Experts of a small language model.
Size: width 128, vocabulary 4526, 31.4M parameters.
Experts: 320 SwiGLU neurons an expert, 1 pick a token, a softmax router.
Training: 306M tokens, 4667 steps.
Below are experts of layer 8 (counted from 0) of a mixture-of-experts language model. Rows are named router (the router's row for the expert), gate (a neuron's input weights, with its number), up (a neuron's input weights, with its number) and show model dimensions 0-127. Each number is 128 + 24 x the weight over its row's rms, rounded and kept within 0 to 255. Numbers have three digits each.
Before each expert's rows: a language model's description of what the expert responds to. This comes from a sample of Wikipedia text that the model never trained on.

# expert 23
What it handles: Commas, parentheses and Latin name endings in species infoboxes and author citations, such as Aurivillius, 1899 and Hirtobrasilianus.
router:142147102167132160140125169057162112093169142160111158150186097151133149148131167140159102155158136138145128146096131097107138113121154121117095111163129137065147127143171115141140138149115115152167099123119099123116125190140160162132135130140129130102134133134176156152135133130147108131112139126158146106138170102083130124124105142102114139129147146117111105141117148082145117116095
gate0:143116157146108128153109143112168152132114107132126139086094110144138125173128118110114153149182097102130177166091141097104132150096138083126120143141132132117134123166116142170155080129157137128097123114090115153117086136152106120083080097140147123155131124088151105162098109108104157116121180154130115134149153116146104084156159117090105131172117115136141117110131115153128155118148
up0:133141139118158111110127079152137110120130114124153092117130118153150142136119165139147137085107123143152109142167102164165112120133124153126107110136113112130142116109133123116104136157154161140168123154161100084108160101139135145158192109112123169087123136174146128143194155148145163170137152151111130149107106119110131170110125127134143077102104124075112145161142144098180113124143
gate1:113119134165141129128109101082151133128134110122147114131125105148157140091095182141140144161127133118147184158133175164118152086107137131122149154150145128111100113126146142133125088180117169102144128096147157127140104145149149118101143168096103116126152107128169106128118158115106178151163098103123126132160143117127174125128119095124202113134128105168092127117120148095126111161153
up1:197102128155152123122114121092103137080073168098168134106124100154142137079114134131108157087142140125134148111169123148093124110081111116119122153153111143131136139137099152146099118152097124117151137093114135123125112167110102111158088153092120126147162140136133126123150116071122142114141147134124112155123150106128137113145100148092135078134091089167140148138125157091127107115087
gate2:149137091104126150075126143120147156099114144098135092101132122179091135107107158145129185145116199105157134114132118108156125141109123110109097116138100126126137121129168099168111122150101122145095104159130164091147135076108123114093143154114119121174109097139120153149116142128119115155128159107105085098149143128113165113135110107145148117113171123097132122144116062112127138134154
up2:138140111108172127112129127107130125139124087162137122138094101162119130144104107136128120134154110152160124122135184132147118155147146096102115170124150091105077125115166124125177113150160064157107128141118113157094156110132133162103125093121086157176131141155114104126167145134116096146135100138130173144164144172130141160107124133112140101125083130181106111120128092170126131130120
gate3:140188127146130142133172131163093158109148100114123164129113138159089124112098137147156146130132145146173094156171132146119158143151147111167118131138103132097122087104109113139125164133130131093090100084141134134134120120143114118104116127098091156132125184116116139144101130118158099149115094137071108103138092146112131076174166138154150128148132125133126170177099139123135114101125
up3:130073127116137117101120107149100144121159113104124171150166126104119133123115116144119166121103151128125115145143169172125118103115114115076064149177125115137114144084086162195130139125103144129121086123154099128151155095125127148156148147115136130117114142130145124129093127157139082127109128166098071072141163129130131106092133127114147138131108107111105168127097138122128140162135
gate4:127150127128156121136125146139131101136101191140103109118118139111145172113145124202178146114105147142147120125175124123139101127121142163128132133116118185106146110128108172129141104173137097143118111115118138079122113109136129148105136128146069117122089148153124140119166143156156208132142117107191127132111142110091113103095155147110111128152122132098147103106146142122137139115153
up4:149159130073134141161123112176112119121115164060127129103116152149156165126132119109142118114129131123121117137115185135118131104125126125109056117137154158101112118153124123121144135171098157110112087145161105107102155120096123137147100113135127135122122128108155120150107143113176135115098169159163152147146148137117118137173093130130130122129099110116189137103074138160147093138095
gate5:074136136166133109100110160106163116111138172104116091130127164101095170123149120175133132111108114113152143132136114092122159099163135111121127143131091162135139102111160156126142161136133139150160187140128084133160116115161153094142181164169176137121120179125134135162109140139129146160166115139128148131127149106157134121132140114158156130107115142134138106140159110095118113080147
up5:090091100145127074120158144103119159182129123140113146085166162144134108105105115148128096116123109127147133139154057140119167128128133109171129151138102132155140120117169151106149168158107134126127128148132084127168123140162147139163124147141096136107113147135175124151081102156109135177124172106106122125178075111130128108122125112091146102111137142104126100143128135126118115118144
gate6:122071138155148162106119120140114145111156127140122118121173100073157147138095129105162165124136145104116153165119180127103107126131116112147118134114121114122121140176112088132083128136168124141137151138139130139107135090099108139158158144123122134090085164113124127124120121119171136097173159139125127074151152129115163127066175098156141097096119144135125110113134110166126155097146
up6:141204125137138156145138129138127119090150152100102152117099109116081164139108102106153109146156144129152144120129113109116168161096103114154123151106117077113137128132132141104064152132110121143122137154124137114157130129140168128092105134184153131146150133175113133136152134131134114128133122122108111173112138108153135100156131138147136167167175141148089118106137135176197117127109
gate7:146112141124150132146159135065143140138127157155158117116105075129112094163134126160114108124127165117136105127095132097105156167118151098142140111115133159106149124156163155125189131134136124133131126146126125141145141148111118138064108131104130131156140095098129141135051167137112113137130156115143147096097133117109134148112138113151151100085109083151096195129153128104146165141127
up7:138129139120133126155065152082122152113161129132135135098095114133098147093135108131136115110124098102150116105121178114151109155088136094095113165166130105109142107093095157124152103154145114102140088127186146141161127129095131105116152135102102178117159119143146145142125132110111155094136176116142130169119136156084136149119126086111124125139119091106119115128092150123171174108110
gate8:091154074147137115128117147152167075128149129119115122115086102089129107134134190067139153140192108122155098174119127158128109102162133127134084111186094154169125114106105114106142130148108137140117152127127120103131157099130082128104121136126172169129132157136137088136127136108129121136132129095156154142115142109110144108128151137149163139098088123114142120120128109148112095139115
up8:094150088092167121094111117154146113145150121110116153132092130117139130108116136102171104162127136136191130104121139159103139092105091151114052086121133102123130132106148096135111079100122089135104097133170118099132129160151129121104094127134118126108119134121160151121163144152148154118099110076110116118139135099116139137133117155138166122114102074110108140086115150149139103158118
gate9:156126093117121087128134153124143127103142179126072126140099148117153129121143135126091123128143125092210142126143133160153116133158139085093153116104126112143168143159086117147126108116119117137119130142106139084122132131136181129118120131101156188115134129138142091127100130080145130149087088153104153131077130146111145130149114124134139148144126144062156134115110132116116148140180
up9:124129076124137106158130125119149133047059135129129098137155110141122128100143091134132145114115190130111130148111155165119127089144171166132125112123141126074103132098131119123100162150153105133108146110146130181079126133105131169120113096124131131134155114167103141096148151127156157108099076082140136116105105115132110137146119105126116141108112136127100153145159130161140147124128
gate10:134134128181138144113122094125145146115173160107136159175110116126124149104135134104107158120128136128154170145111148134152139148139126123129109135129105154107152137118156124139132119132146106134086155091074128093116150137129126165141136163119118180116127141117176144141148084089135166166128160150158110128115116195120134147125117102187132138157108108111148186155137150180149123093147
up10:160142101085124095119126099145091129114140089096135120112113131153109118077143160122130084135125107105152101112150147111123110115157149172099122142125129144147084133107126138147096080153145124128097133132163118107118116138142164120131112184147171131151138123126143175133155169125142138124117118092097155077113072155161119117141127110116190162108161109128090148138110135129133114172124
gate11:102145150116127106148137168094136136153147083121120117108183105118108138182088144127175124149116143139104141127176158158144139123168128148149161119101109136178166114150111134147195116080086107147108115138128130137104145153122120114103145129156140116121126158161131136138103126161123135114153125110127123128078118141117131106094108110169116111151110142134104077096134113168099153135172
up11:132192121101099127113131132070128128121119106146098091172183105094116142175122098108139122156109142149106139151112145156101137143072167138117121128111072123174150116092171124171148138138108100129131120115115126146120124129159176104096144107161085099160127120103164141131123133102142151145130134137122135118104159111143143102121165120128106140139123183140090145114154113144127128107121
gate12:178127113132118164112150161125104107093120115127130146167147111138099114090178111146156115136140129151159116112138122106121130163146141124103096080111138115117171129136156103143136098143110122109137118142070124122164125143127143194087095109150135099113099161143190071135141150125114125125131127088085148114157115153176131100151131125110147121118142134099133126162155110133091113164130
up12:148140126139141087142099153106119140112111104166118121147149124136127123136136118105117117149160108095156095106129114112119112123136137102095126109094081139080126099109110132124173110131114119132115123164085139132150194108146143197127117117163122175142144146190123120140139140122109095088110093114099086132117174119163141115100153190136114125142136119093146093112100134141104142109152
gate13:138125151191175103148120137104176133140118100138129140143136118147123093107087140152141146137124134132136154166143144135114105099122138128097159104129167133168116113109158165160142066115157140117085095057113149108117133125156116136078112112131128135134150143155115124138117133131107127154125115098131142167130109139096125112177178101142151146103116102078094119106171154113149128108137
up13:143078107117091132122105126154139137114099142083147102110103174143137153103198152163123184144093121112118100142136121144159097155127095088143132110133093116121084127108131149122159129172129086137148149125105150131164142122098103085128144163110133109088134150146131141133138098156152116123131162118103185164138130090147147155119137127104138142146134150141129160069136124143136123123136
gate14:091160137156130130187138139113152107163181155099129157143147114189166104153130141141101145101107125118141128120112123123112107092126122158145121113123126151129109101123136165127121132124107119141138099136058143126097117115123133129140126116141093165114120129104057191133124127155109097111120138141181104124162154074154119126151112114180169127157144126100124136137147134097108118141128
up14:138071113152122131093121109144139160141141111133119116063098094107083113131147151113145126098119113142132117188114106085125125144141145117110114109154111176139119167097130100121136156132118129119123109099135105136141141141124141132124162140084149177104134124132127111141108147178124153140120117129146122108171134099119065145112085106097101156160152161116107160124060105113120127142097
gate15:134146117133114124105122135163116108148112137129116122086087144168101164112165107146141128119118148097114105177078150156155134128108132147071179152174154111144138126146097146096182158163130127122151175131123131148163165112087134122119132159149114125121155147137150160170100166160094148108149127133165143157130124163149140119112118130160149130144134137083139123153162147135112095148123
up15:117102120127138149102126147125108116165117126146118153175143109133131154150172116123133119108132116120115120130133154135112119115141115137130156122123104101091126118164111065096147079110107108127126090116138123137162161130153117130102084163062100146131135129136153147128099149136085157118114105137158144145146147181153154132110128107132118086132144103055075090125142148134109114190152
gate16:132102120108101110131131150142162137058155128142141106093101144142134135136125130129171107139151135124132094163184125114143133090157109112122164119120130158136167089127113132152121159110139138149191163157162141104105119122144115121178111116161141117110144128144148104160132115144127112134118109109134098108130133162084156131135135149152092156093117155149089162159074132125145134194144
up16:106123109114111113111110155174107110144173095167106118084134144152143154124103134157124087136094154118143149138116153128147113163167126142105098136099113137106131116125086149146154111114107114139130169181136129133146119164095095081110083112198198118149115112143139112128100132142142111136068100127144121107121138139153126141114108121098104156149136123111136131136098111130136089126170
gate17:125133156122082120149122129152142165079116156109112153139159077126113151097125133102131139142121089164138079109138101183126150122148105098117129101127106111083105138197107106132119142124104128124121092131133140110158137095104138146114166083108160145126148107125119150111168140132147134123105155173179159127126103124108144141145112139108121163136110107105141139097143096114125086074102
up17:117139130182146126127126153091133105158171104086153100106102146129170127118131168133123131073098142096113165131105186080119127100112086153140139159147158170159125145085127113127123128128158133115093151132121111171083081118117106090114116159125142134136104136134111123115137102142130112121126118110107139101106165141110165078134117127156148114097149126111118139130128144153181105152149
gate18:147218130150178131150095123092142154125098108113115125118100166129097154113146110137176136140142146160166141106126121126124107139162198149130126135138111131164128114141090142134145162148113100119084092138136143146150139121121132071145142083090142157125125118106083125156114143101122137086102120138163123121112154148131114141127140152105129143144136141125168118154160087143112110135107
up18:163153141115133116110129105122165099135120152105170150109103165134109090092113157129130122143091099116126184118154168151118123155127106122131098161143175142128162124111153080124140125130146108097130115117096158129140131128134097124148093148109149107101135149106105119113166149109109180094143110119131165086122179108124147143142135112177101124120123159144161116123107116186099116168092
gate19:096124144184125093151110155107104112116105109179185130157159153129156132140155103127128103153114131128108126115143114147107139106140127124102125132109191138122109104146106128160118143142139168144146118112083124124100137116090151114119117160097135154181120091133129188151136142113119082136138110137129160112099112130120084151121071122150124142162098129109153110149115142079164119158157
up19:096135109119165134162120101124153109112136107131121119100147150170106147105121106114112120125081130138091130124161150158074162111102115142110143137087164133125113154175152102153104094137121101109148116068117144105127130054093137110139164137160097169144094118133115121143154142080121148107102126133108137115119129103104111150128089079143155133153112097142130133095143116111116168153114
gate20:089139095143153126133090088141164110105107129136169138127135160175116118117139129134090145136130099110122116168150154142135162093106138098102112123138137152134101103141091139089146130130137128142127090111108091120112115143131112105129139098116159082098154132133176073138173155099129113158175142146099160096122136143137176114170076130113120136152112149109155133118117066125156115123141
up20:149117115124161127129126103093162151102044111143116144107133106097152133165144126145157106134178138134124141118130106112136119161188145118104069121153118123136157111156146095119158122089147135109138137152171142106132117165119136125134108163116098166136187120139152127092137117124113139150168142092123112123134158133133162120102118146161123148090098106128104103154096156170121118113157
gate21:162150117142133130152166079112099144167135131126178144133162147182148124131165116108127094136072093134122122118141131136115123098120114117140123150112160187127121149129159130128131144146124116135130113089126128136126175117117140135138127157111135131121165093166162176112093125113118091160137160120177130143173077136093104099117142166105092133130144149095090138119159085116110117100131
up21:095126147115142137104133132108111195159107106143104124146140124140139093176114100132127139133109142118144116131126083146132149137097171084158178141148110123164151158125116099125149139118118108106098134138137141165164139176117149114101116183137143155096117157171141127099101132150123129190086149143084124130106117142129123129124112123116121125101081144091091174113139083161108139128130
gate22:157080109164135177101108123138138129135122115160175150154151080120112152112136174154139164109109125142153127139117109155170143151103120072140126102134089121152123112122141151137151092138100090129138115125107170103132184140092139136144151136148146167172123111142145120190124094151141125118133111168114101134136124153126144140129091118109097095081112109109131098111108134117132143085141
up22:128155102127147125136160161133146121094145116135120144086119145120142093101116135116115097135143131102117105146144152161134128121114168148079097162146128130100142181073115115123149146115117149138159153082148146107115094116163088143121150097090131109129135109131157163120128164073112113138102164150128126142115107100101144152120166101140108167150154148183124144159132124090128080146172
gate23:110142070134109160131105162127181102110156140124063163135112102111095169110142108148136129062139138114148104116116166132095141128114128144133109144142120128119142109089114114147163128097143116135124137134110107138096088168126151192175143128116148133123154137127076139160143153153131114118128124129154136122133137135071154155091118123179144129094131134139150102161125167122104114144121
up23:169155109140105103129111093113097082117122148125128135114136138187142134134131147154152138116111087129100126101108119112147117092093128096086130119161124114095123111114106120156111131165104134142146143127147147111151084147141126117122085152156123113085118115117159163142166148133120074120161096168135123134187175124102126120155132086120185169167128135130140155092104094115123114119132
gate24:137093115126092152126097120112132152110075129179139118124166167147141091136143142180123148101119123123108127129121134169092206091127086118106170130122097105124108139138120109122105146147097113173085112142094092146108125179105078087120138128108134113114094152123148161118138156148153109109144115136161137118119112107131139118084112103137105138146122147144147149112145145123114124166103
up24:152158137148113115165105111101132137111083116130144108170127088150179169170158152121094158114134099126157142163108098087097186151117147166159156131091133106137134172124102152171133130092120105156113116160107124134149130095119105132135129135171116091120116133139158133141138137124126158153114092141137088157094169089125143114129094118141117099148107127140138121111108166119136106090127